From a checkpoint of a small mixture-of-experts model trained on Wikipedia: 6 picks a token.
Below are experts of layer 2 (counted from 0) of a mixture-of-experts language model. Rows are named router (the router's row for the expert) and show model dimensions 0-255. Each number is 500 + 50 x the weight over its row's rms, rounded and kept within 0 to 999. Numbers have three digits each.
After each expert's rows: "gets" lists some tokens that make up at least twice as much of what it gets as of all text; "comes after" lists some tokens at least twice as common just before its tokens as in all text. This comes from a sample of Wikipedia text that the model never trained on. Tokens count by the router's weight.

# expert 18
router:518454483545511553441504446448447525530479442393483402518520542596507447487549413586446502553522455478535482457480477540541438470620443566530518453538468457462501509546501460559423488518521476485555457600483430582453521576514504429509493426496434462600460607517512547479488441488504437498468556417519464481536468548417531424479503428415491501537541494474522505538607522517496460419521519538477514532457445486446538495457663420526390585486606614518506507482553518515512491473563505535548509558487461467522477504518440520521439476531510520431522444473488539534582518559498428602523503546541562527559551438547452558485573546484467623465522519549405465512378550582466537540499478515543439503569551463389472459446491387467449590480530548503491569581477487441529502427509511
gets: "\n", "==", "-", " |\n", "===", "|"
comes after: ".\n\n", " |\n", "\n", ")\n", " |\n\n", "\n\n"

# expert 30
router:462576435461495494535439500515487537504555513574423449620453537451450534510541437588527480505554490457492525550473481609510432460547473510544515501433522612503501505420489467547441437489508518478506491415490494551538511528515483502509477510507574450468426580504546497519543400582526512626517536517565570542519458476533462481358539502430470505475505550456553645622567511436519486448412418497489486507495479526503551474510454475522532556417466541532526425499430453444497526525574472391499452511487504476559583492482511468549502526431448575464454417511457544559584368482406638589555503513506430510480477545403500529511569489490527576555432501414495420504546498450503502435395582513518407470543483484470535469550460493461474612520430525495555473569553451463503488521512460
gets: "1", "2", "0", "3", "9", "4"
comes after: " ", "1", "2", "0", "–", " ("

# expert 7
router:523563450595468459491462494483506544607605490567490443460540512520490596525509545482477505458545449477499482528501488414537550454380529428492435555519562533477414486481531502412441480523548538506518459472462550478416476530544505533518494550422535528521451531466493479577439556581403565487532443506545557485548453471464574496545548558539504485560408522607652541507506467488452491429486520456394555476513425458497484440433500476458539540492528551449451532504580526548481498558412542553570499590403569636535477434507511453544543447445513521452499533467550425451469516513467504447528427498509427547573465424481426584439537488546540589504547681528549484544539464452512507425458524501475508563497569552477547466447498532525570451512549498452468528426561431513559410559461496
gets: ".", " The", " which", " It", ").", " that"
comes after: ".", ",", "4", "s", "7", "6"

# expert 44
router:494502466473519487585427487479503512589489496588521430454417513488492499559484416478492437537547591538496473587500515545503403464513543545443447570463533540585560555516554381509533464471532467427498457414528504556503440459456518577495412563454514459467454500422521477501554417599486569523540461418501539561515443548510533475367526503443470520621492528486491545528489446570550519532500528459463484509500548530521488419492508456509458550447462494464513542484503424505422520474511528415442441543509478537566546519506508486470458525371474558594456432500634492597573378545435425561447501453493551460531429527437536523508520421533430437484414507466482393401483468513535537415391455467492494487471456458554462468419446462477548431466468475487479537534510414452449592556510570
gets: "0", "1", "5", "3", "4", "2"
comes after: " ", ".", "1", "2", "–", "9"

# expert 6
router:551521508477459455504499544490536505499520522549543463476555573594504538445476518572465590483556540526542378505516560441376455417603541405425564532403537549469496448467567556495455591533520471498509522517450484517439504536515543552633482407491570488528455506454475511521416535510471549485559464466439592585542425496417516506538562511604434465428536556441516493486505482511491516445525499498545483529572565418486511520502591443594566607477472450591440516464546442609501520520466451539552608557512538550502484534593483493559622455522493475533476502505423590493611471464453474450489493563430463514430502456510398460466538569516389529532490504512539561525448482520472441424481529577512481532430532557462373420478537516539522456465432495468490457494527486492479524507472513
gets: ",", " with", " and", "),", ".", " at"
comes after: ",", "s", "5", "6", "7", "8"

# expert 37
router:498455446548630455425442427472517534471566421535512534511517518542551426499605569547535501420516423484413519489484514503559516542446548565541494495493428540536411447547533512421435535514608518491496444540443504492389468486564530495512452513499537405525502574546513540494474544541495469510450435554496499544563516517466546466481469518462611493520344532463606512505565399477451564414417584489514513508490498523603581445427396609469525513423433448511483518518494459551526454593488607438541495573462473510510458496547375479506555418505523486452447570418473510455502468490556560479493464493546530508472451504519570446480508470501543484528503473515471567534484474445453517543460551610545446550531597532435621467490513510433523408557534541445483418475553516454509565470493539
gets: " the", " a", " The", " his", " an", "The"
comes after: " of", " in", " to", " on", " for", " at"

# expert 46
router:541424511491537475439502571502493542526560564506508476493540596563409389511519496485418411426524444514476574549469420495450485434457390508483470516521476560548475497543531469501413544510451413544489420526475498548416499448577494502439579458493486528507629453431459555623424571562456453501456599554552495612514485482469492657536531489538529576584580437540438413445547475508462524537477541471496469510554535527494437473513525507482548455440570531518584514468549505564536558575533447557472439426416458438557466573594575529455596504497522509579520468504481467519487502571573521513545441563527475460546436494524497506474575514504489487547540529463478525410490505490516403473455505477494528505542454492479487538561491573442584503474415611473530579460539452503547479424422543
gets: "ate", " over", ".", "8", "ates", "|---|---|---|---"
comes after: "0", "1", "9", "8", "7", "|---|---|---|---"

# expert 20
router:527475481573464435477500490453439556446525498610552450529487496508611540476517439498456654511497453424486523597501496615536519475555505547487490542553427477516417459458480494470477485532644423454477389450481516416466457503504579488457528474510449495468506547561421493592455516472490546519421543552515506564568476565539439614545559445442471505498440520550493578485465527480456520460517537468414528496568478480555514473428445518456583474449487488428546545449546517480459530524459489502541475477455459463462468429486438482467479469468466404405514552508559507473407522520426497459520579535536655527535429501396409486482552416589540628454561458539505528433439434514471428448447528553486453412503560535463518513518468433566411480461479554501490471560552502409475496523528509
gets: " also", "The", " In", " the", "In", " The"
comes after: ".", ".\n\n", ",", " and", "==\n", "\n\n"

# expert 8
router:489496526480467534438457456501458572495501559538491474504462519437436497529451537560462609479488593488469581563561460476569505491512498548535450517438430533535501507555612515478536533551516535439550553525524434464566528417511481439513433500494491581419469532489582447456461471497501586509514430529425456480549527534503459566440485535462408522511379458561465482463541558466470518492479489595503473531477382591513507486530507555424488547462513468560491471504420601520561501434433508510582585477414527452459578537510573571511631596470420481524456511541398593478407488434429448546435478477502503511451555601434496432422573557405476414507521415519504500600545524515496472492458526504578472568437482466525500500509563524382551461410477527490569437462522483508593465510474547
gets: "0", "1", "2", "U", "C", "P"
comes after: " ", "2", "0", " (", "C", "S"

# expert 0
router:402443489530457562543458520543485556504478523434480517575588571550475522531542543527502505617580488431454525589410531449495540550511606473497497493505484533498497549519609515478521538450515574554433511606435511484580490542549547454488573463575482531465524461485521571511508506528413453509427432567577511495478473485520443481454504490469508572483527578582443426564599389581378392512588485491414446462627575470625550425486461460483509508542479499492447494481521572533539435480435469491496444511497552477539515515469556499535502543529498469527485520503533453525515473520558506527458516436427489565405514492518412421518483479512460538503522482540480539369553484440476491503513444509593563529490540448527463569598501522556559536657475529449577471521565530440526520461591555
gets: "ing", "es", "ers", "el", "s", "ings"
comes after: " L", " ", " R", " D", " v", " d"

# expert 38
router:487556531581548509477525512442509538535578527539444459502460490549479441481453495445457563471462477478496429477602442555444511510431368448494462515522523451546587533591505499495531526417497427492517522500490531434412505474525506569440519491492529536494499515535496598477514437433407457594447406415512563459491527567521430623437532538536522440504459464501564513567470476530476550437468504507489448453541507503543466489419462533477607420512461515478490609477511498488520549530479439502583368489551498559389442521478417494574489468417540468550473542407471494415426524564518560529379515576401534508440573464529413468525517427562447478435530552427513444513445545465471461455419570422532505477410487451448532447565499452530466559483551527464430595456583490511516567520445473
gets: " that", " the", " his", " its", " it", " their"
comes after: " the", " a", ",", " of", " and", " his"

# expert 17
router:516510533476498445533532408449515473598504494546552474511488550491559482496435481486432454503646518474451546590563453537479408420591425539460513557426477586535509478435588457531570478544411476524487529474482441501514491505413416470541518517487491526515506578511485510425417504518569532518541471506422535508587483441528512541507449414500514466582548543509429472438462376451537471477447551580522543466449494457546500490425468511437504498511587461618553491455429561350583576487554490506531462487503523457475513510513493562521556584542499544432462510530570535561553533465550582516503518482544459509506540453494518473489531475511489505566392422480454528529608544460510501467447550509537608528562548493542385452519436374487412383536454495547459500435508472485495528619513428
gets: "0", "6", "7", "4", "8", "9"
comes after: "1", "2", " ", "3", "0", "9"

# expert 21
router:458491448468469499481388470431454544575435477443600423507518548519502498457494484498526518406499546417397419594472483492482543522514552433568554544479570481490510478456396443486607452574494536417435480503550500529487489487477421469506540487543449399475491530571456469514527474481564392493513566535494437500518525464542483438543503425443582561483488546525506563558470539487512541541422450519537582466587402487503490551508492485552580577555451477486442425501489415498515517468527580528471553524452584481492481451477457566447409496605470485582452539469449489501505595543389468608434530517643451503471517496452511494503441424491499559585451493491529493561585498429572610489534463525475431565525565492575475551568499557527470465491433499520493476407490500386490458542524434
gets: "=", "h", "k", "u", "ich", "sh"
comes after: " K", " S", " H", " J", "\n\n", " G"

# expert 24
router:445435444500468501496469467556464528542557404545546549515504569534484482486426374502485472489539517492400489504472521489511396448538559496574469472455493521542521515614592485484467428544449418437545431527587481526543457536530475507461511548564550519502464499437570475548508516485520549462486480526501483531590532565496563577518568583452492508552443554583454365489465574505494459460477507465510473606543478571444420494384500540518487463509577489658495528479546440475449505507550490581513436522495464568516484503609502592485477537485551501444537528503443454478481388534532532541349523502521528547564552490632502540440516457445536478469586545506478551543510515584420505582460443509621514468571473564496479468509504466558489484499409501560425614499506428427515559484509536
gets: "0", "%", "7", "8", "5", "6"
comes after: "0", "1", "2", "9", "8", "5"

# expert 45
router:452564414452526577615484499476543512462502520578473579591432530475482535520463442429552424505538560466479554575534499568459461462563463467531476450420541601519522545483508467549524474564499577433545484483556580551527574515497474522476441477486540392523471572469529501517505432577495544548569525529530573523512481391507499449430613351446478486459469441562560569609511491611432478473417519486412543445553484528500535478435532391482494553537462528465499530435540501441465558564508515392445461485534453509522606406463534410471538534447495597500516425455512499466577419509449541536513540457524461481527516558404570470492500477469493573492516564485404500518533560506506544404455475469540432450494455464460451567529475413486471527571434526486508497491553507468526468400555515
gets: "9", "8", "6", "7", "5", "2"
comes after: "1", " ", "9", "2", "0", "8"

# expert 10
router:574535524530545504431514576446471507409490490526432595470590552480480502471548586454453481441441417578424454509545506484554575505559572464475560522509469530448522427478545461489467463483472442520420478511457533601501522428530488503516547420477512514493506550519538475510492534478588520507569453534500530451552542498582477407531479561559487539507441535530443469522468433527501529533394454456415510496476496525496491485483474469537507416572491479476417327433414490495491445594539502617477514455508531556519547501520491553460471400511501464590480452533581381512501544388548413487483481525537411593469521430534568525484549499521554407491516481511494474534410503424386548416543468591424418440570514513445551475454474514464526473461495512571474411436474581496497463386428475
gets: " K", " G", " W", " R", " H", " St"
comes after: " |", "-", ".", ":", " of", ","

# expert 14
router:538517513520513544550480603437477501479586571485524474540475522563428524492567466422485487412522489547478575454559436485528510503550521581517494479424465510482497476520482601503596489565521414481603437523514512462494482481421487530527503519457515487500461549532501521406453512513474584529487572518457496473575537437524488481509593527535407552468404540516477505470502420473417513586469400523462551456476485506428558489546510522494505524533513486554495478483403559492531426510542527441508540435520555544604566493647540505410510549555500461524541553562557497506573578383432477480466519380548442441496403518564449548489521603496365445528488428508506519495587460482543468445481556532559461511377430498416520541505581560505501455467429498480424446412488577399476435581517477
gets: "C", "S", " C", " K", " B", " D"
comes after: " (", "-", ",", " \"", "==", " of"

# expert 16
router:474503499496542534449481574509490478456578421536498484548511518454457581490517452502436483460553529515512573449544459555528470540523474579592478469495498415385425451481395502475550426503489494396501453500517498565503535595500489477527453462456444504481504458499629419481464502531532626481468502546456575499477524449543601475556582570542405482491414456491523513456491565508460504565464448471438531450468413478472535496472439432567462489513508416487501503525435538461512356579596553450560554428525519495621533534487507419480556451566500441485517457495492465513523548372477490546507416459489540591479428466483486568441510591512444472520530408577440507539628506487574379509534509519580460530465522500517507569459572561502497526509460533405466459454496495432505503590436425
gets: "S", " N", " T", " G", " L", "M"
comes after: " (", " \"", " |", ".\n\n", "==", "\n\n"

# expert 33
router:527452408509547503446530470452471511510433521403515415485514556567574528650432514529435531474561588484555570509391551423519404525548552488507485436525509494437431523469456442522450451514458509496566469390476447513441505524491541535462502528480438525421480583457539525510519521459463413427537465543474485384530501513513540495534417487551486475560520564441549541513434522440480442399476485542401523562463497431541562561506544510545515587435464483521467483478619475493510463601484569485449573502416490480486529551491478449507539454534434470436502550517500418596490494510542399517591528408548483493562525451542478469436554489578536539548438468533525496473477443546519556587566522546488552572559556413417449481550478442538508554497508497388471510575549548467534471354475492
gets: " |", ";", ":", " |\n", " -", " /"
comes after: "0", ")", "3", "6", "5", "4"

# expert 11
router:507608554507574562503427510584504555531558497401539473495561419453447561456509447539513465511501485523410591499458458451517399489577642549534477438584478565474472397565477428564501458474513489551554457492475518459449533436523524498431479434459489508484486452467537525550480494465592531533617440515493550458525554513575496435504492503539460558431494410512528433493521502493403517544479494538455449469464425489475465496507420478575497519438499504474571430473448559480464525478564559516501534507536510471534566568544552456430623443521489498445462455545547484477468557451525467373489486462578505558464507490563422504370471436550527450503529418505536501553581497546435461539510429613525443531510494520405595571470419474441466482589525490453477434464510467416414477546445408
gets: " B", " D", " A", " C", " F", " L"
comes after: " |", ":", " the", "-", ";", "a"

# expert 19
router:452510523514569540497343485490513475469407539474535472462445505595513475545467487451530464523483564451450541472458536532498568491512562521451447445442435478504531481498497587441462487513498511494455528518503542509479455570507575549481445553442489464551472414496473447439490526374580443477539400531532453572459500490461600498518525531496563590488432483522583504526553555549568512438531521455510551494461532476513456544542491502550413505463477521580507460578494584494555509589564545492474520673551579422511474384520409478508450432495534513446455494435509520510472561528589527467475478402499553472425626618529574450543563522480505524504512488613502479387520441442498528535467565535563553456460549538476555449520522467491530509647558416466509440550498450508389515515449504
gets: " a", " re", " the", " d", " l", " b"
comes after: " the", " a", " to", " and", " is", " of"

# expert 13
router:503568412493569526519463444550510556471438429406560506503507519597460490456498588561399433509530489495540503493473544461522535505454562496562436345525517460522546497439490452523490483496464530388472522520513438510450550614523553514609374543426504528507486441479409496568493428493535511466591417525443524481509469484553540480515476482438407484422512531398491528514530476563337592536451474506457393531489522479453433404449566538574412557525473511589492492490496422479435526484506501453469498547473490426606459445477569452458581488449439459575442551501442518464448530493571543499555538428495415496555527418406581481470626544471441456516498482588496540516564438538539458483524508513529524459510523530487545525472416513504558488492460465466505491443546468515529528510426509
gets: " p", " f", "p", " w", " m", " c"
comes after: " the", " a", " and", " (", "'s", " \""

# expert 3
router:515430456521564548531529452444431509445487545450490559423576467378504429513507548432494458471566561510559557479539574468551568595401479406539474526449559421587497536404436445541410465476460452519426516521387528518489405609474451410463446550550469491457471529522436634503504456582438555539512538511578539479521553531531527472522552548427452492479540478523466513434503477511443465608488436474399462525443527410456516520490487415546456439513534419556540528541481544461457448448555535454488627508486528537523566558509452553581493547498445525492546385482465558514444438558458427494520513548425505396608543450579513508496465479473435555479507524543465425455514514496516578491503507461492585522526432461468576526576510547530483464492420480547544531510497497527489459442509480
gets: " November", " January", "}", " September", " June", " December"
comes after: " |", "1", "|", "-", "2", ":"

# expert 42
router:550447459581496494507498404489493472473558569537459443467454481417482490437471437452558477480517545509429491499475446347574498415578503575484433582475508378486449597569518545431435455451480511583476504531478385569464518532446523453446489489511485432494529544545603577535471593456465408501547510487535448446481482526521514572488487425516452489530476491537458495473480446449534452554502450494519528495456512474567535552507457530584430535569585415460641464536517447530564490505534451470533470454552430541514534542450518454502517559405370480477553457498492436485424496541481490408426479493490563491491535477526527428440406536436527438490505484539575559532512499459500519454548462519445517576460489515539541432485559609444388511384512451403399495533423512456504561486474518
gets: " National", " United", " |", " Total", " State", " N"
comes after: " |", " the", "|", "-", " |\n", " United"

# expert 22
router:391593499453561536485445409511450492436418522423426541409519529485441421474474491474577477483589497385505528472464553486446453503465570436468480482454452463546455435578401533555530425450449546499522474435452487459540507489509536565497518557457535552529449506544516458507549439550508427531492396493508582550577442395422516535466506536462585456474462492454523475447524533527463536618499456445575522478504548499559514517490505447502502449499514481487555430590418413473384518523497482510443585522547605543441417491418528474449470435500446482442466497445550437514417512458572484518488432525499444569476463555496525500526500554523518484561490516592564403480509476543568577523581552429504582473536513511388549434469495509514537595491556467517552572498453463522539617561414520
gets: " n", " t", " s", " g", " st", " c"
comes after: " the", " a", " and", " to", " was", "'s"